python train.py --routed_scale=2.0 --norm_place="pre" --parallel_block=false
Below are experts of layer 5 (counted from 0) of a mixture-of-experts language model. Rows are named router (the router's row for the expert), gate (a neuron's input weights, with its number), up (a neuron's input weights, with its number) and show model dimensions 192-383. Each number is 500 + 25 x the weight over its row's rms, rounded and kept within 0 to 999. Numbers have three digits each.
Before each expert's rows: "comes after" lists some tokens at least twice as common just before its tokens as in all text. This comes from a sample of Wikipedia text that the model never trained on. Tokens count by the router's weight.

# expert 1
comes after: ".", "\n", "==", "===", " In", " =="
router:498512460510547529457482471500502477480475510491501441523528506490506473520490490493489505462483510520544491490493480518499492488470440489508478517488463477456582485518500521503470486479503508468542507485510498478523499547480497513524495521505544515519532481491476515485479503552476488490451495514470501493532486507511491492499496482495529470536461454499468523454543483525498515467509472547470512499485544485481505488470501468493511474488496538459465536474481487486567503478513494473505501502492525500512508519462518575528517482493498484523566521491526479525514519477519531525
gate0:495484465506506484460533505482495507518522473497459505528531479542550512537470506487519528512491514530504474527531496531502495495514537484471496486512452530471514524454532535504491486455506525477487504503545488487491459462492531501457487488518553456467506515517518486520492496491514458471472443507503521493506526483546500496563486490504476542536525465503485536482469520539482518466535541518497489484526521532527505467483465481506507489509497443473507491479458486512477508516490507525483503492441505472481507541449528510497485494527477488531516469516509482512505465461492487439
up0:509488539575497495507523477497489515492492496486508502467489549526502481512491513466522519483529535460495512547532493473520479483486475477478488483510516543542453465565484498501497478534489504519503526539489499487544513507523502519482507515469435561496505523513556470539532529492483509490537517451488509490475553535525518492448452537493467496475524551512517493522466462472535513498499482499493466511502544489510459486506496483505492519490499530505485541496503498495472512490457514518463499474496516517482502481502504471546488492499462479473509541470499520500531509495581510481
gate1:535455488500505502504494498497496504479506481527466499481473528524511502488515510457531516474477492508524509527518479532458508492497489478512493564489529524451548568534478528491547452482525500518496513505517486512495512499466491507534448509519495503502553509559492515465520472504508508513493523506463466479489499483474443509508497533520506526531535465488503500524528500484503465506569532508500469480521532522498519501466528469504537523483523502517474521552494445513525515536494530498554516487494502482480546467501492482533499482491518506505516448464494444499474528491488483464
up1:489488517479512474483507496469478476483511528476520518495457526541517494520454508481489518503498477510507457543461485514488480459515496479510473522500551518475489521478466524503474461546520472531508547475526517466489524510515496496515507512510479475492529453515494503488486478524522522531502505504480496480503493483462484508478513552511508512556485464498486479530495476515540497500554546487473464522494523527473482508501485498455523546474530516499479481537514478493556485499455511491555554519493513482484517454482476483457488463509506477487488486466479497500475543472491472468
gate2:463549519501506504510484468505514521472523467477501506519477502497544536444565482560534515518502463531511535506507498492511511542517479533494481498505505467473504550475498511469531532506535506503529455484482497490442526526469508494489481537478517474519504461487476504477501480499506530502517532492472461448469529488500487510514483491513492526541501520511498519496505471490509511482473527519506541511506478527476504488488487456484506522503527508510476483483524508538569446535531549528478505495532534479515495504503483487505454482494480523556479525477462511504482465451511513513
up2:496524492490499504504508465545474492483511491471488494517486516497499467474484532525501510509506508455497524515507503538497481489529424479504450508512510483539507522480531481498554515543512547495456500476493467492534516484533510502462481548538477501474496496519526510485483516473510536495470493472505486487532461521528512515517472501509490547498494514457538480495509477486510510474479506523515469513495475541496524457489519477474500503470502478452508446471508462537521455569496518459511530474518503505497540481471462532520456452523473487484479518461472490518498508486523504514
gate3:469498476508520516502545465515510490542525500514526505506526571499490538512481564478484509532495529470514528488524548510517517499486496505525520506511505487459510470458474462483474515463461492483526530485489513492499458551469502471525485547489509478503523499497511490544547473503488522499536494447456531481505511508487561490473529461510467516498472488485521528478478460531493506502488503495468484489489481475491525501467472519481489520504506468493515523529474491464498513542447496492529529550483488538493537513536480501497506546521492532494528510523527565478492490507520535510
up3:536509511505498496483473482487511481482485529481464513526464423461501481466473465485490519490478488506512499505525496515516529442479513471523526523480487521531489542498528519519493523494481499539433494512496477507509491482517475545496510478512484520508506526498520513459445503490521450514451508499524488549469478455542481501505475510491547482508498540511491474500500482506519500502486476499525519525480472502496510509494481518481466503506511503509485502513533526541506498456517507482500534484508466476503505488531520488517507484453512478505465492473495451491502558494529493517
gate4:460489521482485518485530499509484505541505474481428487489481499523436505518509483491496502491486501525506501501489495500530465487498463496485494500499513512539534509521448508536543485541500476512478495442494481517507501514527520471505554506538513502533529517502480461490547489539497469525503479523458503445525515537531509487470478486483499491504501500517513496455530510516462503454531497470489489492472530477534521493497524482486496519530477506520486551538447518501541546451506453462529475499504492494540457477469519518480499488505554527443554475478502507501523490522546531507
up4:426478491493507496502505524433469468507501490449460513494500498492485483543488496531490544492499532464525507490465471459468482527504470474523531515514500527511507511523470487530527511546479481502468526473480517494504516502452559509480498520550516447509493531509463457513494485513514492548550486535485513485518492562480533447461496470521504503482518468520491503476504490510510444470510477473471510461521476486530496474517514500509506458518499477483520521521449496494516573476561485470498517493496515528522533485545510488513501528486446501500543481474496501480530481520518489457
gate5:507515516480521543465544492506511526526465495437517453490520463525517467503482480459497547426473490545512520523474499447486479547519476505458444528518467499524504491476480551493514515525477486513466471468516499471508506469516502527577509502534510497491474510498491473490452512497495513523516457532522514520516521506518467501499487502534525518564517496534496531523486494490492498473467559524465510511521455537486492490489538519520438469512498545484502488523484513509505487501535514506467540509489473501468488495506545491513451458470530475470512504484514484457527514499455478488
up5:497498521454499555489509510496501515524469451491513463477485455481476481507504472475511522433474499550520523512478508422491482539524472523450477514532471522513491478470502530473490499529479492496463487465464502469501497473515502528585514492522505519504485515482474466486483531489471529515547471511518506501537516506501463480500485524513536501560530517535534512519484512496502481504493549545475520511545472498475469495532527499484461479529490533486478498494496542525505496519542517467469534520493495499463502508517503460514466495479516469460491504488544501439520498515453467475
gate6:479466536485545483465507463497498470528495507464491492536475497482434486489499499521490490453498527539497507503523487500485447478487498509463507510510427494487493483523471482483484538489495488509477474528476495533503482501497501514527477467495484524496493527505511539514529490533462510528484501512530517539517494484490477469475446522501520515501447490491465476452494527525493544534499476482490510500512515513554481497459498477474484493494510471541496519501526527503523526491506511506483477518514491460488473476479475492505499557423504480509513518485517472457500466463472474525
up6:520459516485529488485483495497475481511513526486480489515546537510491521513462498498494516489499519513516516508508477491481462494489508521476508548537469453511499505482472507483487559496522502449472474499477494507518464516527486479502461493478494532518503525478509503501512504531469513515510463492520493496513549510494476477477480520520514510476471519514486494489498507511486555524489487480504536494500482493563480499465492469528513509500541481556507461510516506518498527492519524469481454514480500449513459533452518502465538555448496488507545514485472486472484495458480525480
gate7:469482483523500520503498512475508485498495524482493496461523494504530531511485506527499526508525508468562530487502467486513467495500509466484447510458510500500479510504473520470477511494467541517484493530527526545436546501493499506495481538504502494533490485497484485541527492476514459501511507489487526484465527473457486500509496511481491482512485476472525549486533453551489527507485493485506526501475493547459550470519514527507485563509495500475471492480465488493471518538498526513457478506499553484503478476499543514520531509471464481469511475535490540481504498482507462531
up7:499484454557508445474542470490497485519472496471512475466475481478504500469491504495473491494469480491517526549500495489492493526471527482495498519509471529469439490533502479487491505511515505512500513500501518526491487487484491507533528505480517472476489487479509511508498514491466554499488501489503472526491527508520491508530454503555534501539505470486534506484488483419454507530480505480489516493468512455536490509481513519510458482450485481488476466501456483493515534537464495519497493508512506423425453492497455505484472484483510524523506568477510512498485499537521503499
gate8:517507523520521521457477503501530487486543455486487477482537491520501523546485495467488519556491537509478495504515504488507471522551481506498510501516473468530492458474471493478448512504473515528537443489498484496520512505496494494475516479482545515512508519506481465536497501491512462511493454511483490518488532529476481521503502485481530498502508490468537494511544518508492531479471542516499506494490511504489516432486526482517503501496553502520504526451488492490526526527461474511482498542492491515452467489458533503528487505524523536481517501466586524476479544473521497465
up8:508470470520482500515504511521467521475462488492528528513462486473490482437506499506528480489499468481508521486488488531482479472448522519537496482486511521498469534543545517481525462448512465512439513489509538469458479520461482505499505506497490519527513485466533522439458474495482521490510554510552495519487450447541520506497484543499478470528502522523485461513451491509507500509535478503517513484537427485517476551522484518498514507499455493493466492525528487488514442500511505504480491490508510482484524510528471501487496477479507478491464512527472451513511484522486494521
gate9:503493486482481503489524483541474504466480492488510500536552543568508527488493519508534485453475459528487464490493503506490483507503493515506438475534467477474533506512515501449519491530486520476451531482505450441556529521494500517505491503513494529479541521482452519496484494480465532501491483501510495457508530524521476495516512530529563457543509461483492499533481509524501463480554514482475470509483533518501487470493487517494451489489484502453509507502487514483491475542509439484505497508491483515491502546518490529511527458484531472437477537537529477555521484479492539509
up9:487544507501495506507526484525488488497530499488521442513522431511508507528475524496469493490484502510489489465490462472471487513496466509495515498500452512481503548541536484501530510527489511559501516530506496520513465495512511515467502463535497470447549512498519466527485435476475492497472436475489536501499552506514504500506509507561546478516528490492487522507489506519486492502495502520496496514480548541491485450513502515499489488517522537522559495470510478490463523475556506496493495519516515498469498552495496467563505495501474502501510534529473478517498476463496529508
gate10:481520500509498482521504496488502479529528515504516512484498523479494482507543500491471480483500495513533502522525502547485524512466497508516490512491482490493475522481512459472503509496545535486492540463491517481473509496451518520567511497514519508488555459519512497499481530501482477527479490491504506458493500485469507515513521528453511478534478507497457513492496481487475518489502470523532523453546517509520484541513505491517524528509526532498479490456506498502515511501486500516500524497464550508497493489487538485439492493594489496524560566486515466483546564483534483505
up10:489469522474504506563507481489481516538512499485518488469502533500512526507524463530494458493483527473526501522530510485482545482510533508480514506546487534494458548485495468467464539477535513494477484505493471489503521477446463488542482493480479504475523447526506496493481519503485476565495514503480491498502486512519523466481484521490500480525523485484483516515458496496488536500491474518492485488503497532502495527500475530509510503530432532517511525520520574521496529524493507480484438516467552492494470500492533502494476520518486478510484514493498502493539523452480490510

# expert 2
comes after: " |", "|", ":", ";", " 2", " 1"
router:526491510511572512489470464497536436527517544458529488538480540525514467483486497501476479485498502559513498453497480523479499505468555492529451519491485487478539478506510517499486522475480488453501471457514476454520496492503503514506497496504502518529501482528486515496488461503520524520484529524492509518494488486464515469485532479519503509485445499501499512472516513485494504458503491523518533525493521453482497503493515504498503546514532515508524520502451505516540447506497550476503526523473514541512547507512503557522528468514508455449469533550508478479487492522507509458
gate0:506493487499510467490490509494485478518495463471486504577503467509520479499502488481485532501497481528503534499512479463504548460461469531528481451452527508553513477476514518517515485482501496437511492484535487499514525503452507528534507507488456469478481532520449498506529500502495492495508465505518468545484504469499528514461510500515472463524473475520497478524476478464483521516504535489473471559481549491482468516479475496452485538467534492487464474515537498502513466519533570490514516527478522521483494486537477499498505516523460506490541547491533508484441505482527498508
up0:504505492528478542509520533552523459517533535531492508505470495485469453534522530557493490458528491479456500541504525508506467478512526498487504477504490504490513534526487469469475527491476470507519487445471477537465521483515516513477476533530553510517438524482568501521469474514473497474497496503460489500540484518502471522569512500507546532528512519494500504513510525547504509536525510564503541523540507480493478485519539504527507527507502518512494517487474513489490486484496507480526524447499526534484570514484516482483530492510513523508465476502487498536543518513524536540
gate1:522512488476538527516537491498481493486471461505464554522494515495505473511526507554487516469545526522523488479531498510531549477470511551486506474478522486536434468502541506500512492509493459467501508509556521466514521471479507491449530491470492407509524494517533508550524478486476485504514508471480515499491496523495519483496499518520500497499469537488474499508535468484500535486497494517558465503515488477498529504504469495472428524458508478518552475477499509493493448491498485450481506538498517518551488474487469503452471478500522488468507524485509499479494507507503465528
up1:482468537483493470532498538497501510496497470495538469519504545536495522469495443465478495551530511490505519494481508501527475495543496460503478499474539508474530524469487489495480519512523502501498486478460503495493506553483512556475503494537481545547472465484508518467479499460518502489472530493494538518513507510507482472508488492494501496529491424529502521508481490463491468518498511465485448485493518505507507535536510510493490475472505485426473520457495554494478541453515541541497502475525515491489498476556496469510514494442489490493488516516454470506560485501538532491
gate2:517496494519498528495488490508459491526514514476500512502506482480542505461503494527568510484520479536548517459518486475485500525482496511494546459494520477473481519502534529491516478554492493424483498510533517547500525494490503452478464512472481542465447521505549486521476472511513506507508476524480470471502455496492493491520513525523517456544473484456522520541524490542482547490492518507473490502473480506560492481512515482451484481509475455506557510508493485513497533537493512497497507515495510510488489496493489529418472491499508500508552522479475511464494495512482478480
up2:508504513463524457495497511501557505500487491526464482520526488501501471500538501510525484531469541514439457497491510488498531540476525483509519490548511518458577498506472485508519479471504532501525513498521514514498510514498478524519504479534507443493496486463491509509524549505492507526521464525523531482504526467536501528520477528511503488514542506514503475488496509489507474511498496532485462470485556495515502467526505505518560514533512485555542491489508555463509520511483475491528518525506518450528444474467499523519505509511533515444486565520508495519534513479530536487
gate3:472483525497524513540522482521517467473505491504469499483520536526494501476454514521507484549497483502564466515515488440537477482502469507512468488514508444475478507531509506489529521503520475483530513465536489514495474478492455495534555530538461530506481494501487514490513510507492494522475529557453519489477520505474524493521455537487459495547521534518535468530516540535497498489513533500465469524499448447455545504499517501462468487497491534508540483501477532522492469494463500506504512471524507535495525495527498462493507477496525497499450508481491519509474523518499474509
up3:499496490510469499482530509515499525462478511506539495467519523519469518460529488483512549509495490522479523523502483535471493498458458453529545500503474468499513534492495506453463508489507492527475502514498463547497527518474483507480523511475538474498496479500517519497511486537554520503521476483515488510471484503458483487532485474491526521456531510485475494509470482507530503548528477496522512459486480491522502495503512491491467534496491466481508497448524436487467522467526477500512508494477515514574485495451479557454485496487548507475516490514493456477476497486489487474
gate4:498491497523492544488495474490499483515480530451503471507488492468474492521507517509506479479527523478466476486509505505473496493540502505548457497451558502510513474505492496488491536504488465488541500516528470496477520528489546520476508535521519540506495468518481473527506500529516482513470477506491549555485469512521450453508476458466513487520536486480507504510514521553475523515550501523518524559518527475502522508510531492516500536551518496518458481490463452497526529479524463509478522477464478501504503504522499509502526508516484521537496508542472538505466522512534524501
up4:481522458528495507470512472470479501532493500465511481533483513509529473489498528488512503471533519518532520496501511487480470468461500523514492465507519491553470483528518513422520506503446490474536547518508451498501505536504530511507517506520511534546534486506488504518507511487507513509466516478470496512492471520508520499500456496499526485501477495518512519510497474512497520484565500542521499544498533515513509568499541485506489515513540470497447463478464467496501502465507477513491488506438481472506524511518501527492513533511495533533486526457504540490480477502492524489
gate5:492524462495544547488522497497521493506494509514499456463518488519491519496500473510543521476533514526572525491477520502542497484493477502518458508518503458523490474473508529486564515525487513528485487469511480527508474490532503484483529466473482513487480522527486516503498459543488509547522551486522497497507527490514484509541476469484494521429497537429471488510483540511507540495507442530516513507484542505479494417513522481527543464536455497529486524501526487531542493506480508503502527486516477523506519493516489472496559538586520569501481462493543490539502501525517515530
up5:475481498497507514513510514491527492466494491523450485534504498458523482524458514567515432459494530459535531478480505472519487497535498512483525527479519473470507460493463491503483440519485468507507498566471501449459512534492473530489518473498472480498453492505473481464459496521506453506540479516537503488458490532479477479493479502508491509470467540483516525523491539468484499501522511462496500504484485509471522502530497517514492482477517488507460464491486500504511461536522516508536550481518484488509527447511522461494486491468541482528490489493462483468537469518456515502
gate6:483523543498478464537475497515547469516523539457502531505469501479490473526524469525474517510522516470530495489527473495524459511496534516500464506508534525492527512475467457493469532511480530499519516486503530430475483470501494442514487511471454530450491483496455524521510470534502502467452485526477459480498479512544497502518535471478480469538440474485471475514453519464511499498477480476488498531472481526456488477494528507484490456473478491496531495523536485455515508491525448483510499543503484582500509466481499494512511487475466488472502460531489526488520529525505481460
up6:490451476515529506464485515517520526445486479519456498487520513505505522520473515495541535493513479449474504517481480507487508536512501467507481479500453518534481533496482516469510437449491491546483512518476505510491531517514498516428541529509527486510511535511538491476483507523482495520486527512519543514514526487463533463518501488512561499479494507466519483478503504507500492502492481505483474437477503500490502533486522487497488522488496462525507445466443496508487516464477527501471494465475526480511519506501486518464494464500480538507489539500495492482475443493486480542
gate7:510522514498467506506537527485528503511458492513474532473516526483524524496466469502512476528528503563469441492482501483466464489506514495494493512486492497456494525457501508476525516463531506450521486491462475499474541527487512506485521507536487513462466529482480458460476508475443495454509475537499536509512535508494519486482465539431546507487486488532500507512535514463504514539507557500498468484486530488468515513549467507495498545464513492535483504500536516496526450477523488507492464496517472470488525476498481490553483503510498510499496494532495520536482513562441466506
up7:523501493503448524518564523492521512463463502496508479501499518506556488478515527473481503526499503557496470467472505550488500473520516486448526486505496501505461484490505490453491504469517519455516495495449479518427508521496483524479494471509514525513485506488479478510496502475464482466513519505500520499493521509458510482492490517485496489471487504560527507537538463484452512503502523507492479520480510512452471492547484505553509487500519483526499505508493488469498495497463526497467464528481450512446497504532507470515479513472460501490447489506482484510497552532430444501
gate8:517514534464560518490486507475440453457510566498528512455476513522488506528473499494478551484490499505541534512526472512506509550486494524510498502459517484502483528469509524489507496537532509483479460543538474507495497464491498534498517525498503482475496510511515489493479498560496546494491484486465481510478453488439495488500497524518462542535495497493538481521521548497493476514568505506486507514500486493571551499537496461483515466451475509490490504514497538506470536520492497511505473486467495498491515471490532496524506479494525495475528516507511489476484491475486538508
up8:492454512497510514507489501474501473481515554525504526486470518498499491485517500474513550523500513495502516512533466533489454570474519513515483477467493497478464508459494558494516523538539482465477491551544429519510513576516521556528518495481543510489498507504519501501489496542493547500485498483525496511429443473439482489509489490470485542513485506497561476507519554483478490497505514502457514501486453489572523505548504473491504517472517500523530500512494538521482516511511464515505485520476532488506526459480532533503515494556550519495502520507508493503462482476487531492
gate9:507476485503494477491510502499497525482510518468529508457516487481507481499512523474446519519576512455490523468516526495484486484472476505511460471534500591543518488501500481525526532474483487502523531527490534466500528490499549485498527499499500513504467504485523462541504523512492470505483506539449469470462531479542470527474495547504531502505523482473510471532498527485505522499496516493509474444509497489492505504489487550488427485491490534499468505553530485477489506500552540522505459525480510565505514516503521507469509479492545520488496507496463505497493472489528473518
up9:523509506501499519461490494456459509488489499508504513506530539500509498449489474518522468500484503514491461496494487497501491500462528508526491514541483481537512485509481476515521485516470517484528480430482498468483495469551481484459488508440486497509515477487456492472481521472516512453548533479511527477520477478474480492460508500515455530486506507464504514490548478507506502509484526499532535517514528497514455493494494475487483512549484481523518503512477507489471469479482519506518547498452498486494488471547500505521510499492464480419509517484523498519512528539474487531
gate10:476485542515516494518534510537521521523444510493500498544515540477523480477527453482479546489479507516473551458508485489478519537493479465534512457549514529521497468508488517536518511513476546509538500548477520471525488518532513513496529503486490464476538474478439464500518513502491497493479549540495499495502492499476449490469493479484506540483485484539540489495505497443459503442510522493483529523489547473541524462518486492487499552486486470513476516506461500494500480512539486498460538494481503513485482495503469498495516488502546476485486479551529495483488481503499543505
up10:491513526513507462461470524461480479495483482517506492513505513555505496519501521498531475508544490475477459506456482531480470498409554527517514506490530489513490454498504448500518514503496426484512458482502453516514508502511489503471537508484458501501464500410464499497490478482501479538467486482533499502473473524508532492499464545495533484499507526479459507512554502549494510556483493503492497487480519534540496526548547525498491507513459517470497465489537495467476491497479489493504544508509535525484529520524480501494490501459547480486463475502477525505477499469533494473

# expert 6
comes after: " of", " \"", "-", ":", " in", " by"
router:473463524506491535470500489470522476548506490506521503544480506532511479533494481497501471507521564527511516459497505491496466537500493481513518538495486520496535468493518473532475522502480535499522499511490476500477540517555498518569483505555515544507517487531539536484493537544462500553500488519531513518546472500511492478505532478479517514495495535556477539486508476520469504462482508504510490507517489498489473477525485498524467498528503523529478513509484492492519500539506500502512456528516533515532482493525546503506493544513506461486505545504471468501522508508470489495
gate0:496478463477534525517494515495512546474497521503483500508529484530555505519463461492519498516437505483540523479465534511491530477547495507524524438498479507518502519539474465498495510504483473461520536478500518486485487482508507496517505483493533507538487485483512497477489521532513507508560530476557518520494515466558512523445489513503479484458491479486511518534510487512548510515494481511510545520471474522485498538511523480502491517518532530498524493509496487487446526457472499490479533536517502488476543550517519493508474523524493486506449483496499519496480537470478463524
up0:495554507534489503464465505500486481436466525478486491495506502482495472515501519523508509509441488505505509464494505518469514530512501531488536476484512459476528554494507523498494490518529480482507500488535486494515484461493520497481488446483551503524458507421498529469462476552470504517518487547486530519485450496516508487488471455493483461470484502485501549521505528516479489519528547520473522528484495461471483505488530548503505471476497429505526478465494490479498493498520488511498538498522482511481466488511532507505508506487457510493501459463498480465522462510518482481
gate1:492512528507533507492512456490497534541507470531520500548498445532521482505505477523474484490492518523538479447515488538482467505542445438472519489515518492492532487540497517510546519514508479481543485511516463470505489500482474486494478465499497459521495492518457479543465535474514478504502521506483473498523496526527476492532460512480527506462509545471480485489496503569502513483483515496506534509479495486454476510515434526516522520490484499467495507510536503472496509491476519493462510502534503430494531516515515513495478478531491448499482507480487503479482504502499469496
up1:536499439508499465516465518475503466480519527498491500494498565474503534457549549504510544519534494473466512552477504485518510499512548510500511513488513495468510518465507481454451472505509500504458488501488518527496484494489501507506520523496512535458534498498475519484537469522492552486484490515467499506482500532481522540470530505524504461522465469486477492524511487460478467542518458513498441469476526483511505511501531508502476500526501524517506487483476489527499509489498486487515495485484507532485483499489486443500528534488502541510575521505508524544541497462524558505
gate2:476490493505500536505489520471482514516476463491494508484487441536475517535488513501481471519479501515484524487533548522491503496518463485514544513503478513547515493519473546511452503510487496453510492473510482481508468500548501521483499487484515506460522465444481535511494486527507487516496496533548505508551473507484519467508511498462537510528513532503519549468497489542487491495507548513510504468518459500520519491546473486496497533523493482522498505538473455460482472470473540485518505463540506471564475518503533485495503546532537466491520516509544449491493502504497525495
up2:474486526446508488531499490483484522523490467520527530501492503544497532526511530485511499508513497489479547478536528535543498478541476479472523505502481511537541474532482518513487493502486474475492488496534479527524507512545511483509481480504519521495512520480472521521484469498473480506498501551508498512516507497476517531488487484502523519481480510480492494488498488542494488476520532494523518428487499518508500535504441502484456508509481492508522494491478530463511510491473524478522503480505488511549447499486506503493498477505508506488500518538536489508479526480470548495
gate3:515447505509537494483467477522520495523515452521470505469511485503491486488453503534478523484490499520495526451497467489505467473493508524458474501474500484522491515500458504484489496496480418535512501536508498552507533508480487510482479515512456499490488509481548539545499488497513514532490507523506468525533508504448568494582486534521478540521507523503463521550481515514553493499501482515500506441536445454492489479489530502461499520457498524499506532486453527487494483546552508524494527501508528499538470495516508518463481536500505489475496476481509504499445482491471527465
up3:504555508476467489483523467540476520494451508508518530491506486488523508514520534500509494500517489520478445507502544512499556505498532487505479475531488550508499484504476472535461509479499510521525484516526506491505486522471497552494492484497527470491570506503449504474475513514483493480505475477477475503484476535492474507442501465465497468485504486453487470480511503486519513497449524522496508538515493488523496499464539502498510468482499503474513502505559477510455493460459490464488507508457505465494521510480539521491454544500520505498531535487510459531519466550525506535
gate4:510498510456503504496476483448491476516574471487462469507468473483484518511552508519549490476482515460491479521483493500485453458508524508484493479502469480493519526456530476489513495509523550524516497495442488499476477488534559520504494466513474471506471504479494530485497515501484506481510516518517495533463519520453484508467533480515483530526531541558492515489502466487480505517522535495498504511539479510480516500480515507476497492487520497445473471488508482504515522489537478499518479515477534483510471529516483500475514465449521478498479483521513515503517520545444495533
up4:503514463504433453486569497459506477496523572467463496483517467504545470521494504465516499503455511492478487469490490480482487517487474498516532515529488517473531481488487507503545503554514498502481487528523526534476497505478553471466502501495478523504496511463501484516506509533543491527461545478506512453483523501518475502464470528499457526530486502520501499495483509533538513521529496507511452508511515506483518485502495490558539468542482531455500473490491507489446488491510511481543478483497502511491528469494558526537470493503521492492469504504554522444507513538509489539
gate5:508534467512541473508489518542508492473498455515503522533490466517482486576513535487505448536480521499540455501518541463508484490526485481490558494485514493531468538519505506464475550522488515491460483537511476498481537502439550481486496454533466455514542516512452501473501466503473510511487466510526440505529525488489510536466518509498506460471458536515498485497484518505534506501538509497468525473528523456471477521472538509488507502498498486509473522523544536515493504542453535504487507460495475533515481517540508469524516481474518520551524530502514482518514458503496479470
up5:473499499514497520524537534526468484495538441502520500524516460524512513507467474497555452542504530461508500464518530477492518485521486472500497502509496492497536517480496501460471509499548491469509492574497460515483475527491517503544469452495544506506523505438517478489534497489517539533503502487517497548519537504502475490500501506481527491532498491543468512485533511523521509481505506477486486507492507509477452505528554495482459531478499499499487507500488506474520492502464561505542486467500502503511491496534478513504494510476477499523520508480523522480453497516511443500
gate6:505528516519534452499528534493477499489489486552505452545511479489500492526495510524485511465479466503528527514477493428470503463481510497476502492445516500514537537514475511467462479497487511529503546506514461489498510518456515476517515521499464468508515497516545505496508499483484534500493512539554477475454458489506542503493476523514517509485490506478482492496532522473487483515473507526516502481516477501495441449509525499454472485494547480532515513453525517497524482500515526542474469495507504534486521518507511519488485504497454493496520521517513524515538521479519450487
up6:534546482478503472483494499518525460521512525501486511540502517480495437483462525515511529500460504526502472500500478496484456470503467530521508526506508509494519485486504480499468494480502505481496543482500481499534473497514509472524495488506493508528470483509573468512550539533477487470482497508509509503543504545505471532542512496523520504483515531524481501500506472501507517516499568511496522498535504456515497476508486479509498525430484489471524534509497487539534499472521522536504514516484477504491485482489494520502491489524477528483482572513532525517469496497521446472
gate7:512456502502472550458493483527492548477527490533499535527510539528495469491488487502468499510462521514425524510483520469521480480489519498578530530470525496493520524456508467484538549498477521525504505510497495494548535471522501534537520489486512501470498528482492541503471479481511451482501453473485500542473513524492514517508509516476515492492496482531449483532542442538507516510508503485467520497516517504473493546486480499480493487464526479485501473510528473510473536460503522481546486477491475445507443556487448506485504503511534502542521540532523488506506495541495541454
up7:526466510532473543486459485527489527490486498502493492529520486521507495533491459435496516492503519503424504508510522479543494497494480454539484517497529515498517510509486506495514503532480480494495510460514499498481528491514515495497492474464472530467502540505536494522475484522478468499493480548467504539519528517524466471506510542487475513540479485536508482521504483540508455528515508497532502474466484518509515529468527475505520485481514496530485462503515489474526468420508482477502514504478471449519478520491518505524473530491531507517522446475530463541498468483538529480
gate8:534475527504534465450505523506537528465508515478551475508507489478504488514502528501474522504512520512411489455531482536501529526447487497510495515447482501542506519494569462496521496475532495514505471491510478538463491501515509456538478522526503524495502511487515522523475561516469528437462523509511469504493508493486519515517491548518500473526535522487514512524463489534484464485489490472491503496514499527496526448542510527506509474452463494512435460465506501468521495522541451484525497508490454524502510481546517513546499488521493481476461473510484499513483538525488507549
up8:536472543514538458451510522492557506487524493440506480493495463464515476538493489485511519511519539491450489468537468532469506488492489520503452510503505474502508516485541464512494517468508489519515487497480494514464485483487498427546500536527487517532515516440496542530453515524457499459476506479525460495486483501479544508500515534513500495521497508502508510527477478528494493491451475445515493509518496498524509493553516502513529496492481477480464441476521526484504471493536478515504529512457454509542466510529514499546496535452489512444529496523499516524514495551540506541
gate9:489478512456505477492457518496507498455449503521463488547468499492471487504516501516454508516482517534485488555525468485531501511508510494429548512511518507516441496521500496474530518498489487511524542490466519532496506496483494501492530472436493474498483482551505506491504513479511473460509463488519509491484498510515464489476489503499508500530453482448514484473469485485504483489464440465482494502544563514491524539445518520478491488521503453530514502503482517515503535502511473554475464580480489490497463522525410450506543471497460523488494513524483542518539529514477519533
up9:493535503493502475512507490477439491517474474536494532497512462487510534486487484459504484472516493521574480500525469494493482476508486515506537505531449504480516519503490493563515485500495481457458524517443512494471488467490488507533489511509542463493480514561469474562512473453522536516504537515536504513517511503531524542527539535493468532480541501495501510511433458532495504505503518492501538496512532503526487532459514478490518550488470495483487478521491483524464512513496547473464532493504480527529478488505531475495531527490512505501545559478546509482481521449530456495
gate10:479563493474537484544451477476492476499500518507522517572458467522468472477506525519499508488484497503480503496498509499486468488528464512532512509539484496451499502521502521494486477487490449469480537512516467512469478534456542484544487524540496497517457499498490505511496497533482524522477503512504530529479535534492465513500496491524482498457485511444468513491494497563487522512492533474520521494530553516471504505508536543457489499459508509470508533499499507504481498502479477475481490512547504536501456504514507466506521466495502523522574500519549470513509509501527497500
up10:511453529518477521518464470520477494470466513463553500497523516517473469488495529504521539499464501540501537526481484472499467519489502521486470506503514552553483493529499503489510482442512536505500514499445491513488481486531474509498496483510466486456502445461532508506466497486531502475541484492546489493532503480512522504557497500466495490519490485506526518473530487471508457488495544499523492487468484542488495516535520492543511498545477474536468492552509495510442451492473537506514491498515469508545561509495511580510499462516501482476473538491486514552511450518460474506